Experts of a small language model: vocabulary 16384, a shared expert of 128 neurons.
Below are experts of layer 9 (counted from 0) of a mixture-of-experts language model. Rows are named router (the router's row for the expert), gate (a neuron's input weights, with its number), up (a neuron's input weights, with its number), down (a neuron's output weights, with its number) and show model dimensions 56-111. Each number is 128 + 24 x the weight over its row's rms, rounded and kept within 0 to 255. Numbers have three digits each.
After each expert's rows: "gets" lists some tokens that make up at least twice as much of what it gets as of all text. This comes from a sample of Wikipedia text that the model never trained on. Tokens count by the router's weight.

# expert 27
router:117123107128105153146102152140133118133122140160103141122110122117108167135100140104115142100125168137134116104109088139103144131152126088064113140113092157169110070127
gate0:107155078153152098181127096134102121124125139143191151149148137164107104134173113136116103096132133106123131116098114121146135134142113065099120169105173125119139120166
up0:109083134165103101098134167160118124143136112142154163131168169132119147142112125117160129126105110132155153159130097083171111088108113117105136112139138140155106131088
down0:138093101120142103156116129111118123122141096120151142134154127123148130139164103127181117147110153139139104115095114107131135131082138120154113131122126091132084145134
gate1:085133099105116122135151137151086187122109124110087162088129153127125116170095171135101159104138131140148124154106180148128132148151124145108202117092132089131076143134
up1:122153149123063145141131108129142118103156147118170113131174154144124133161121160111098122134107086130061130122173159119142130137149112132093080165108127140136135108096
down1:092098161120106135199133144097103110094152140074152121149120099108116128158115112112152133151158155152101150117136168136148096170125101104105082141130129113112142122111
gate2:135111119121148091117134145095104137127121138160145166075122155138112137162069151140138135136104093125101118137140144133108133138130153162128142165112134153159086134158
up2:145126170131127110145118146106091093114106124156110115172134129125146100111115119083123125159141122138093108135093120166139107137167088132161169129156164142112184144129
down2:149146119115157114132112151146152109102127150163119110117106085119141154103096160126077095113124157134087104136203096135144093124175155114139121076109174123095123099185
gate3:142115133123124125138123152096103171160153096123142156122151114131131134123127131153068136112109151155158125160148081126166135158113131144147167140139117089137064140164
up3:133144130147143098106136145106157121117114149105124183159163131137155097108086169166149193144138106117135107100174183121088150151147167108117143097138122154123172119111
down3:163101113105137131140135108136104121149118108105089098149160172138092103129089152139109115131109121115131127094141092180104086115135143129100172145108119184113149148104
gets: "\n", "-", "==", ".", "|", "==="

# expert 46
router:152143089109124133114139113106160111171135104125123100080152124150137152091129138142114148109140129176154097163099165154131123129111134174117136136163134158089135170127
gate0:104105160122102081168149124100141136147140175118162129118145112160106210105149136160123132115137116097088162110123106145139120153089152095156094042128129113146109157114
up0:108127157070193167134117123111170110133141126085136113131129120147132102102182100148093158092101153089123179125131120109155117111125132102102125134096097109130164128158
down0:133118152146134167110138110131106136137147134109112145135127155110175133107142067138120137133112117157119103125139139125119135156140122142135123126159128136115119127104
gate1:113094143091114087108126148117136090157120215133163120132127129093143115123138094141106111146108116089104130127134140138130132147110113135163120084145119154102135126176
up1:109147126129151138105140121119131157140143143102094126155093137158123157113082121125136142092138092131081138112119129143115114185122104126101144118144098096108156128125
down1:118145101085150153170118117132150117157125129130134171145093135132107101129096123117167158143137166155165119123115139119181107120100150122128154147137110149166143097125
gate2:120090131109110150169133148165116126143130172129127113068130117169107126145106140094152106167105141130124111145179131119090109166154131136145103148112122115104174150101
up2:131153125198149114139110129119101108107114113125087098123121108091139121123142131104140138126119095136149189107096154129107091102070132164134127095135111097094156117144
down2:129106149099152139162149135168082142120093171157139106105159115176120114179131090095128121115128134131136146140153138114124115131133148164139075096144115147129128136134
gate3:099091099196120142109141122166109172136159093115128130185119124108138122125118133154135114151154137150130131149141129126130084131088082144130160150147179130117089129141
up3:124115115115107114148114115102117142116115088122137071152116158090108116085170126127148126152119115082140128109102150131077096134140160131124101145105125109128112149117
down3:149087146131125174093141151187145125126123133155082102129131126141117085093115102082100115131094143179106147174129165117143133094127151114145125105162136105125134126136
gets: " to", " for", " was", " had", " has", " would"

# expert 62
router:149108154093147131132122117127110123132122099089120092172116121091131158131122143127152138112165117099147157137136109138103146155100118140106134136148151140122157085098
gate0:124115146112110127160131090110142168116155114157193161102146129142113106111095173081112158096145160117147146130088122155136095158124130137091082122143088115163149138086
up0:117146126112156152150121115133103149154106188121138107136143133113132145133086115101160165132151140109139128128136122144122094074145146107136117106133134139150137143122
down0:165137142176128130129159124158139148115140118109114130123145126165129079113162145098136075098129146087109138140093131119102131115067106154135147114111107080101109131130
gate1:140125144158155104095141122111140156137163169074088156138124163145116102117092101145139150164115108110140107126149121168163101129120123089105147126126130129097148147124
up1:115150106127145133103105102142130123083146126110137134115118197140133102119137117096118111138091105173150152100136121094115155159114175065105134122164099151200141105118
down1:114153132136078152107138158155123155126164104140103178113138124170114169139150103129129150139118143145096096153151126155140118114114114149149162195117118157100096106147
gate2:141164124129094121154121134136106119128126154121088177142102088142150152116136145147122123088147140092173151093107168098082145085118147118060092101149121075112145133148
up2:119117120136116117171157168170131118110101128174130124124133176109129166143115090111147140135128136126126151102098106126087109123123132116124116130162113074105141145100
down2:122105085124154154155126144163136138169161176087149103133124140100137112161092139126080123145130146116113101137120146096134140102131144132170100116080106141103140154130
gate3:088110128145154164177152149136098117132108172114125071162117132120118146140105114107135136129157111126073163151135142128119129127135136131144150113151085115160140141134
up3:165138175146120138135143153124146126116123086159150061123122118146139116122098158157115093156101145130144072089120103121189124138101144114108114085170086091113117112134
down3:121121135125151133110143066146134131083150169115065125133168133129137124113117134087109089125138103072136109092100137123149105126129118106194130135124149149080122143078
gets: " the", " The", "The", " \"", " New", " of"

# expert 4
router:158191100051122135121124127108141112123113101167120169076095129133113154160110117134136098129112121128138115130170140159064177117142109112140110139136115118129125091121
gate0:114155129163093101136166104158122161164118131153137120089101108139127140138180089128152106119149108168145109125163118151113164134102099158110140138143098116111120140097
up0:176138126104142171128121137144114142149119128089158178120129107065153112130123141092135149153110146152096120166150108164140114129144099176145169121078127102160127100104
down0:129146123154136093178138095174142151171189081122120088119151128117120150147102124080144103123154130078120124148114118146079102087154122119133107123123141103066145119122
gate1:118145120139160106108152105126102143096147150123115148157166117175129136128137130146129087156186106119132181093183114125111183119154095132116115150125119106123090139078
up1:128117071149125090146114136193131102111119132107098135134161082145129108144143072115096162178113120168160155143132147114139099127110108132143125182124086098193161154115
down1:069119114155144169105140115143116175124136123100128115121140147132130123110137133140132134168109128107146117144117149098126125126141134134127136194102153137164130111103
gate2:129178160098149145110154101102139111151106115140161147153153096123115147126068120129151135145116161126121167078159116092109150064137124112151155162114128118158124114118
up2:117160138113115139147127110122145120155082148147120132154131130133145134139144099120135142139149113183108084136176146111142095076152130166145115202133094120133162141168
down2:171106174136135142136139123162105131122113124130111145159081094173119144131115140156125117164067114095107073145135113136132133126100140125080109137136060176091130127129
gate3:153138148131145133111142140170143105131146131147157133128139164091125118114131124115166142151110154102123159131172152133094129135136132109120144131104096144116103137126
up3:127122129145152097165124147142153136109117141148115102146085142081132185106095083119141119172084126112147102121122162131119107137143103154126138113123122172098096143129
down3:116097117135134152121112146114089134043135119134166117145098133107124118134121140146119136159118134163156095117096095132093100124103147118154116094133110154109121127158
gets: " ", "1", " January", "%", " March", " December"

# expert 61
router:079126120119157111126114126080107184114091096114123102104159121142149148100063138139070133093115112147093118108110111103149126148171124119131172163131131159147195139121
gate0:110136074079168140155139131139064129106119161087120101096094106144109092119075134134150109132158118099118148138108120132111118148133097132140144163113111134138111119148
up0:126133128101107137180117109168153127112147165093118142128117099103125129138147142160103143109095125143164130087106172135145118150137118131152105109147124095102137136103
down0:093125175172168111120045141129131114141154153106127129137140088079186114129091105150103157136174125118139146123149134142103148192101121107144128097142143172104162140121
gate1:086085120078137166119143149135122153090138110116154107130080084117146124143135126147157142136123115120170096155098145150146167144107159120133163169124094123134105143103
up1:158128115089097100155131111129126108119124132104161172178125103161126137116131112134141093160158162167116092177136108117109115097127093139125119115145170160151178107142
down1:128101093138136146134157164101137160106111147112095137097154123118140127129114160118144174162176126150111123122126134112149138102162160139186152152085119135132173159109
gate2:150107131085122163125149114108154112083168090156118102082108136142107117131088120155160105144159129142158097100126136120139143136113098136126126143156133144094142118140
up2:111117098168127115136134139114110153116100138104085081158142123128126114185124117114103191120095121129106141123171088151126125127131149138204123143119107173113119105129
down2:157109140130111167121134126127140174154115149117087149119174123092126119126120136102129123126144125135140135134127109155129138114102133126132115180118117109133146136155
gate3:138127122153146119097125083123163143151158174145166120137142091094105140164151112152118148161086118138114125153129121116161129141149151059115156155111172129137163133113
up3:155101137172140170121112156101118157119114080133130153141105125132122132101128112111119139121094113111109137158143141132120112115122155130141141130121122100121149146137
down3:118157132144114136107145099112114130066144102177120134102127114126080152136122128148134178118086081131147130112109143128122145137082127098144179124083111139108108125102
gets: " (", " \"", " as", " In", "(", "==="

# expert 25
router:123116149164115126135135143170124111115138115070167130160096111166129159156121112133148161173141102133102155102157143092114118119135133117153131107131139122130165112113
gate0:112131152154155107138130099133132143130111149116174159119098148108125148118130141126099129166153144113140143142107131138165129121133106161114107150126134131116119157161
up0:175141098162121158121140121109102134142094115142104166158127140078136134143163132140090137167151148109121159114097112083144151181114089139143133159134142134103130139115
down0:143120120100122130131120107111135120150177159172159120134097171159143174099105155135094139181103132150124128170132117083131160111116143112144095128165134186135116156081
gate1:145110136138092176078126116120132129143153159129144117109120142157109139161147142119116116116140145115096128143143115163188124097149115139145099078128139088097096124142
up1:105137121148119114126136175128153150126145082127131126120157143124130131129125099134129152182144150103098090154156078091084126137109145138107120127141170123148118159145
down1:131166125083129144144134125148129133158117108102122122099127144159129113119062128135124126129123173146152123116141131126186109093109137126109104094101120198131141142119
gate2:121146134106126147108163143111164144191085107117144109116167134124096074085153113098135099120173136080127148111117116106124103128102106183142123129110124096147129113176
up2:119119149123174162056139093127126105128156152095123146132095122103099127172157126119070156104100085105117143133108125116175090171157135135110135124101124120153124150112
down2:159133122128106115115117084159112113066129185165127121151152090128122128138112129134150092144126122112177098114122168089150165155112117117104164130133087108175131146128
gate3:094098100118146118147142129128101123074108120119142113152137121136101125163113100137105135141098152122152136162138160095164127139095198155132139110104133154121144163118
up3:142086134158146128083149156151135114111140153143125112153110127140137116101147111135139122137103134128131114080153135103098145164116098130140111169091154108153191155140
down3:133152159149131134119104133075157117138112136119126130130111093093125116100149091106113130130169138121096122124117158126135098114173110151134109136098137115120102123133
gets: "7", "0", "1", "2", "6", "8"

# expert 18
router:152084154122152176115118149143093113077138148154129085135111124134127099125126098100153126117139131143136147165118164097133141170128131090107150142132119136167117159159
gate0:124119116130129142109122142175146095088129176106124156117150132125140145163098118133151154169164107108102156115138095124202152114146127149190129172119106134130133096150
up0:140144127109152134171139148118116123096153147190112138133094093132096106096157094162090157135109138142114111177142071098105168141141108151162104156158112109135146140097
down0:094097096154149148145122103155132122163129115119132159133176127096165113164107190102104104166145135078150071114122130152113134132107111134120149096154083132144183090098
gate1:121144143125137155128161139170105100111118134160134107115126081140127118134121149087106096132128074119113168118115115106127096128128131087120119138087161113130157153088
up1:076122141113128166159122149121160140120088122120152122161155120124100159107140161094122172138145138150158147133143118140130120117125085130154133146119113144082143123072
down1:112143069141127096109128101123169120187168094171137095103141123086102167128123162144107155139100128148167120125124102112152100134120095130115124126144140099108105129119
gate2:134132094179130152158156119115115080133173104152146115160150107130144112166102130098143132105114131096140152159168126122108130075133122135069101114149163137121129123092
up2:071116115114113115136124124099138135135101130108104069139095107152090155148148157124113127107108112181145140142097117107123117150144146148134106137119141122125104145130
down2:178121133116170124162151122148122139113148167134140163166164145161102120137132125117131125135151105093111132157160145128134151118123102171137118131041108122127159110151
gate3:119104177110150136142171145110083109092147178176138139107140106164114132153138117101092116140150117108135092175107079156139115151133151142164120129105136094112099120131
up3:133095151099121150173141147146135151143097162106131156131129107130123124131140140141115088188094107150114159123149100125141099124170138130144130106119090112141084155140
down3:126144103140156171137148096091151156122141116138123125133083111115139131134127135118112155096165144096123105121111167125136116096064112124089150157096120133135105090111
gets: " a", " with", " for", " of", " his", " the"

# expert 59
router:160158156069137120130112160107149142111125144155123119138129113127169143107124100121124195126137072114139118086123125098134172137122126131128129125148100090104128141140
gate0:158151127135135122110145133128103117141127113141136171163088128158114123159145128112106131156131123130152152092148126094097123115124164143174103176129138109138141134108
up0:109153133121103129139080124103149161087099100126133155144127132134149112082155122104129142142120133115061111104081105118155103128109112153125149095133147114105097112125
down0:099115124129130063130130099104091115092127138140127112114146111099110114125098147130104100154131106119208160123128121165147153112115111116144087135146145124121128112117
gate1:090149133191135125132119125142142087087129090135124159113131118125122123132089156114136134136147116090144095156145104132128101103135088137150190135123138139106153156143
up1:205164152120121103132109141166141110148140109116093131114130107160112153114127093131147120188153144106114150112127072125143108130105126097095135151124142104175182108120
down1:131128088099163135122153148113103078089113099151133123162123135121085110141124174101120133153126138125165094134116134129116163098146145102115178147099095152138145104131
gate2:164114148074101154122132108149083113134133168104159123158142081133102072135121160108139138164105121142135117109166162186145094118151128127103092142164086132154114123122
up2:166128152141149104171117141102157081151104145128127090131107116138135123112082147131109132127112111131096180169161156126196131169116095107140121123118174139120132105115
down2:111097078126112095128156147140111161153137134143137097126129163123121144109158118134156138158159147125148147141145137099119115128117163133072145115072186107124165117113
gate3:166129122126116158151101140086119182123105136106067139145133097139105136108132129124138090130180143168154150108151078115129165087112088121165118176107088093175129139133
up3:170159123144119134114127126177153137155105093116109147097142128117122182137092140134065145113130138166095151090124080086122134148125102148116135090085176114134161150129
down3:157085153097106124108138072149148112134144128098104135109127107090146137090165138117145126135098168127090134111182087083155096110106086126090169142130147087153132110140
gets: " the", " The", "s", " a", " his", "The"

# expert 37
router:052108087140100162103114122143076148083107133100137130167099136137139113137087123080126080094146146144159125116090113124110108111138132110118141149103129166107138096152
gate0:110163124112133122124128136120145122111136108117157137120129123138112095142136131132151093164124142130141155094101140139137157102075102150131132114103119177108161143104
up0:112100147096121108160143128127141100136140149111127131119133162132107123155091084153107078112097142103170129087149112141149157147137183158101134097134133129124149086133
down0:122174114112112119164137081099146101109129136109138113106158142141152106105191126144153156143127118156103155163099161126163129098115115162144094119088141145161160100135
gate1:113121124126124157118154110105143120115153145074154090117095111096115136154115097143178110120126139157138152115135117127140102130127170150155104115106121106098103099133
up1:115093139141079155163151116130153159111126134066153113120114120130141126125143162143117133131113128109117120122127130105118132115111100114127165119133077116087179072121
down1:134078129148128126126095130083120162131142129132118159135159139117133122106092105138144140100090111101128142125145099147123137147128134136140103134123116112125136129156
gate2:151150120133139137165123091139140190091143119125081080111103150123122130142085146126141083121145121128159159126059112141153156118107113154118121110161124122144121115122
up2:106145096125145111091153097153128149126148187119116104140127121129106142100079162092156143109155155113113100129122138083136154135123108135112086070129145199143139105145
down2:122170155109137139120106140127115098131108127163082122157088140138157115108136142171142137160123123143102118110130119161130134159154132097161152158106144153161144146120
gate3:146154166124149126142130106119155166127136132153151161142124110135103158097141096151145085132146101145172131123112098120123159138122122125160112146134177111118159114135
up3:107125200111111151098131160098089113129117118129145125104163117101117105151150151121167139128126105126122130102147101130147120110190136066139075115133131129121112151147
down3:153134153133109120127137147100117117116167141124119133074131136112131098107096106083087092108127137104153089133154112186139139130131137121071119158163129163164120141090
gets: " G", " M", " K", " L", " B", " P"

# expert 33
router:118107158115098113159147140121122126190117154134144100106118112153135139153143062135141115150128156150097149158146150137146164128106110164129165107172158068120109121137
gate0:133064135066114124137151105163141180100122139075102085107087143075109133147159079154088154144140089134132134143114126146139154170144143169092106148155127159189110120123
up0:132176118166129103118119134093133106130138076150154145165095156091129105147167132146102110163162084104098109141115128087135107129137101096157170125154191108083117131099
down0:101110112178170140122122134136138130114146100138129141094130137155117087127158092153143114137093120128121138122101159116115180171110135116092174100139155145159096137128
gate1:133139124156166119136158122067142156099153128155145078103159094124125139154122103115147115080122119124108132113171183148084179130146141116149114118105105168124162102090
up1:145110105101174078162160142126131113141145150175129092132107118159118132090139139095119163139123098164182107065133169144153148161183157122113132157123125091113116114132
down1:127126139125124149176131114121121147135128109073144116111126093101128121135146140131135139051133102138118140124095113101179084108109143125129171115139164106098109118134
gate2:093175171113098149082142184151126093172101153139157111109159116118122125152148148149133140117141149120114158132142153087122135156134096152098136116123130124139147170115
up2:110150146118116114121152113124138100165123134150145129153085114146123130146178153111111158182148127087129131120103072127103093088147128110148109154150169109156119160117
down2:143150101123136098136130112126171164123099128162118131127132131143138123089110125092106106134160131103143106168141130148100136071152129139147076130113164106078102090098
gate3:127116108157144129121145110123142126141167119171143134116102078110103149135146169118136149141112153139128121096147174112119140149183106144125120110098096151050175132155
up3:142135068153135132132126128144146098150099116170137127107140098141134142125109132133178152131141088107158176128104135134122080094133140130111145111139105133121096148090
down3:138145161121153105145096150120115102095105127110109164136157089155149143159111127105150129166147155130118135081155127124153130139173151106127124172089137131116115120117
gets: " |", " ", "1", "2", ";", ":"

# expert 57
router:154112146126153169132129164142101107115068132121137086168094089118139107119107103114100107135119164136128120138114100093143144104136131128114096168123138106148184104153
gate0:128114152135115120102111127085135149165156143126135164134138159132098123109155111148095115116126117095099146181143087173105117140127159168117144132133139138140127123127
up0:100114108125140110116135134129169122107120126151167102110167122136130149125116128143107121138127118153154127171165133145134116155102160124135103090114164129141111113133
down0:113116139094155144167146118099140095134119106148087138146106135089076147129134146129144101135105118117114119141178119117122136123136079122125136126137155134116133113141
gate1:140170128120128085106170101109114121115135142085102117135105106175117116154078090142121133095133096117145098128138139123081121137162126094055144176128169164145139114153
up1:142132164141139137171145118166131136114129132129122118117116109128132098137128118109179133130123119110111139124121051096108128090169134128172136097114116123158099142162
down1:076144164126085127122143132143136171174142133140096119132141173148092115113152108149191138116129124140124138157096151106141130116129131108140124093131112110162134138174
gate2:161114100097141111130153144082109158136110133154111101153153126093114122140122168126128134155102110096104146128090135084187089093087123150141131124111138145165122128120
up2:150148096118131146121131155156122108109140157115142129127122163142108105202176110094137119136107144132176170138110135110108145116156151160155140118130134077155195149112
down2:145129131129146132122099144114117115116121104163152160142123089126147094150138133146134121189117135109144091146153111163179150148127147135131107151110178144122096117158
gate3:101091116109135141124129136118121159120119146117165129211139150114105150149085131140094165091160193162114117099125161115148165158152151123106112125099150131133112169128
up3:144147126163129083136133157161140129120109143136117089109111084166139122109133138109101083097141159127155133136152155174099142111131146178071125122136147153122155155081
down3:156090122119149129169113130143137158130088103163098149109109140152148137133107077118172130126111121153127152077120083125108133105146108130156139154138135182124120110135
gets: "\n", "1", " W", " B", "B", "3"

# expert 19
router:107136104074151122140106133113139151160105166133125160122128106157167125110135150126114142156134079130168106126128168107134100155176152145124148096126120138137196153135
gate0:155138115114124091200142106133144096102089169116104118136129106128157093128080092110159121120109105145140125161130144111143111173139182105152113152153088163108136119157
up0:130137148189085089122139140108158128158105144144047104119113145159120125140112100155114103138143105057114133117158132103180117122153140148107110114117105156150132122095
down0:140158129159136141155127103140152084127113115125145130115167117140088130172131084117157133122130117158112159123116115110129139148113108118108143129120086100130108126126
gate1:096096156092109144136123152143133137124109146173135107111108132159127153131113118174122113152133118129153114116117137138139099092131123154125158127096136096139115151121
up1:157124102184130170101126162135138117118143106157167132110138173156108124091131086145151101138149111140151153126120129142192131129110128121119114106127128141149122121132
down1:103136106102090099161114125110093163152127097128117100143106152161151129151123167104095137189155130111131141161131086132082196109127131136100131128181116136125128136156
gate2:132107130101120130109148121118125118145145132153163131133137117112117128135102127121136116101125149100143140101166166093111108136095194088138102140159154167139126147148
up2:131148143144133117159114150153115116143080120113103077167128125154109124133146147157136135106106141163180100067124129112151084107149120128115151120144126093126109110084
down2:087130083127127096146158125150148159150126097101109114097107141118112129124083110116078100108129069121104128131129108151114113129108164112151112151130147142132144177121
gate3:104140094143115153110097120134101120169111151146154143133164126126171138136136106118110131105160131099147140148068161103135128127161140166136117111124109142108149120094
up3:084154113129178110121117096075122136118184113124151157078132147151119071106138124141135130135077137189143174184119115131175116101121128177116197169113152133127173104130
down3:170105120122140112150144167163120104125127127137119170090119170111156147129085111106125185098163124165077146115101126103100178094176136085137090137138128158091112088116
gets: ",", " and", ".", ";", "),", " but"

# expert 58
router:177081093125112086109129149163198120162090126132144102071099117158133171088118109134113146112113151167127107108160111079112132116134076137118143123157113115142133124081
gate0:186158129162144151128127143090125146103121129088112155105125116091108105079121128131083145153122100097137142065106131147134149110139106146141161134141131146104124150139
up0:135125113152125161102127129111111153131090091111128151147142079138137132124131146151155132126132121050140097107111133109133090087105176115150112166106135145121147122153
down0:165103150144143135184127115120137167130159150129119114137111136128166139112106140162134143145121134153060104149096102138111116147107175191131122124131123146170129170136
gate1:136150072125121119096154104157111138101112159138143109132150123131108155164148133102169099113097117112133101144161094105132145104171144131145164116132108089179178122160
up1:124150128132111096147106121164153151126161122145096144140128129134139157124112121121137156138140127118097144126088182145140134158127140114145109116117103116109152126147
down1:124145141146105142137135118087119134125165172140120105159162109145108135102116154149121111171169136112129063086149156114108091130086101069116151143193129157076165100120
gate2:132155158134117152142126141116148099092125162143114115098096091103131133124170106156138066157075178115147139103147134145122110177107111122175138155119144137134153136107
up2:136135116100159136129123137146132145141112106147175170101117177158133190108161131088187121119129144130146152127139109168104098080135114167081124131172158134172161131108
down2:168146095151114128145148098111103105126129097148126134129107182100086106104122127134142121114136127117108143137125115141114146109148144112130136135080142133146150146141
gate3:136143151146083125121139115154163121139135113125114104083116126096122110153153121133121135105135128153164114122130147104101161139150125109157159096093151141152126167137
up3:086122085128138132143130120180149158162149093116145118101164127142124119087152127116117120124133131118097158122090118129163143141113120126113131108147177113113141107122
down3:145142133108115110114128128140123156114103105095137136160166117142127122143105127134163083103128143117115143124205122111129136142098123118159098099122121093194121132159
gets: "\n", " He", " he", " un", " It", " She"

# expert 3
router:108129111123121113071126091169174135160124128157126129146099140097136103141120132130087107118093150139207150124170094162112126140182080112121119143128118120122144081156
gate0:120110112153132101112155146159165140156121169128165120135108132103089111117131102117089085143123113114116069136128116129148109127099127155099144127121160082156088150126
up0:137171094144141143139142095138130162158059131121108136135152160137146166155105124145118166160167154129087140102100118116181125107103077131106140123143125141184079122135
down0:148112144133103102144144120108164123176074115147127153147088147124129138115149152129149075123145142149153123134162153082119133148143151128104147088093139130178101118164
gate1:129112153078138128127147109173122102099136127108160124180093135092122136141164107128140152097134110176117091144090151150188133152164112134087086159117135106121075133121
up1:161110130116106134090100161125175109085077121111135120091112124126121109140126097107156119137138154100108161120101140114099139182161134100132117125157130095102151098119
down1:152104113139137152129153164158138174129087102131115136150170149079118170105143124130098152133155093077117105092115119144142084153140134116109180161140139123076090095124
gate2:118066194126124130126131116193125175153129098156085116124075119124118131172129106123161131113112127122094092156148129129088151130140151152106117124169153143122103138116
up2:134168120155146133100131116129165153116150146139143125134125157139124092126089139114116132170125138117130082139163118133093118138146150141163129105159115137145085136102
down2:089106107081105144094127148105128136096121050183107119137115167136128071156112120124112155120145141130155112130151107066091136140138138123107152111093126169119126151110
gate3:142133169124106105140164124131144181154100134158127153157125114106109122145163119153108075123146132092139101110123118141119158061160109133108144161167127106116136144126
up3:114134092124062135094149124171126110123109144110149119121176123122119128145124152125128116159133147131095140111144176049113108121136152157100135155116090159136112143152
down3:145107087126149133132135160128092140164134140118147144110132112119108144157139101169140166139129114147145158143103123126166128137124157154114132156141183139107151080157
gets: " ", "2", "1", "3", "–", "4"

# expert 40
router:125129122153150121091130121123119122145122162106148183112146148113122118126088145096094106181133137140094142132106130160156101146111123123106118137151083121094100149098
gate0:146109110116185101168137147129173148106152103136141120174149092138112138089153107163105151125116108095142140124089117106147127060160133095096153076123116138092123133155
up0:156096152096152093141122113135093080110122141115069139127128118157116137124108122178142119136109167135125162137148130120079127147151116123124142128137108170115094104135
down0:133129097168153139125094103156099154121121127139151134121115126108183137153068113134070102129114142068166143135115102151160134151158151137093093119144150130120093143161
gate1:103113120149146134101146072148088116123105124136089130150130127133118124112128087124134123099154104140157115100119148139125081153117102147108133108088101103157123144115
up1:107144128142084172143109121122136154138099121150099129125111157143114121098138150127122117112150120112143092132141143109122094125159139141129132143137104152040119119108
down1:137105152143106105119104148121123106157118137127143140106129082103139081106116169147121115120098106158118094128120143124105090162155151151144157111131122174155126143115
gate2:094134171137154128094161162096121140140124161166163154110064139133131130141112131103130158129113154134074129119135128075120104117151140138129121137109130127115149134163
up2:149122058143105093129127144160139102111140146147103099140134144115107140176111124174120138120108159172127109136130125124135147139068147150131095125157129097156103178131
down2:130132133109150109176148145143138143111163143135119126142145153188141118116153103174178098154172135135107111138106106166090113123107087148165106160154142130152065171135
gate3:110139110116159142129132163144125115115089130117108163172143125162125135134126122191131155123132152147101162131136101096155124165126166157131136136150123128154142146151
up3:103143123139148094101114150123108174162144106144115163143141129164154135145160113138075167113101133109113113087127121115131111089132118142167108124066141152145163141146
down3:115134070081124113100132117130124105109150144138120096153122153155145106113139113101108127201151095122118118107136119119150099136098119124115103144140122142112149126187
gets: "0", "5", "6", "8", "9", "3"

# expert 60
router:127090122154116160107173144133141081151090073103143151146126175098119099142134123127167157116127151162141145145102105132129158089108122097105132164111082148104162166092
gate0:137158138101077149113151155157084128142172101109157179147072116119125122087133135168111118131103113088148159118140103119112141116130069126134116113162092121127181175094
up0:114173096129155140158128111134094136115120154061109108128127115134124141161120113141162132113112113093142142116098138174100161171118107157134152169105143061133116106124
down0:140140093101142089112141102172141131109155131085165117100137137150117139114105142126096101129162073163131114141141123151120120115143180154117159104142199116087137140144
gate1:108131136092121147078145152165126118110114127095164138129112094157149104146128117129157140155128122111131121083109144141115131103142162144150085123131145167152181109129
up1:186153118139152157110160102154103130145139114145125181094122113138136139142153153153104103145123125134154128153144134127140113116050126133137108119077093134171103112157
down1:142149148131125160156165132109142112143140139152168093142145106139134163059109085143144130154098135148122120110120111133171163111147092107126102122109150132096130134143
gate2:156112114147121121172173173065122140115100129141180106094102114119083086107146110123088142117151129164166126099167176085123122104137154118106116146135155086095122161086
up2:102154118113180089128127138147106125170120112082137123143136149155133139125163114114102153069159132157110113150116089139143136135108125178118133144108130108156136132108
down2:134124132090120109115125123146080124095141097101167107108082102183145154131156124126093125152104097122100149131086142143131133115106130129161123130151112146102101119133
gate3:169098126124150122144132151149074148120160124161167128155130164109089118107120135152158129132132124189160097170135155107101124097133140082083138131134133132125147174097
up3:133127123138160127135128103136099140172123151153084152126178122092109156090151123093153105126095159117125089148132154105062106144146135157138134143102092139130161122100
down3:121142161118101167117140138106113149156132110163138088114119135095108137127143120153146092149161175116180107148176141126128158090136157139105147127143107125108108133112
gets: "\n", " was", " (", " is", " also", "°"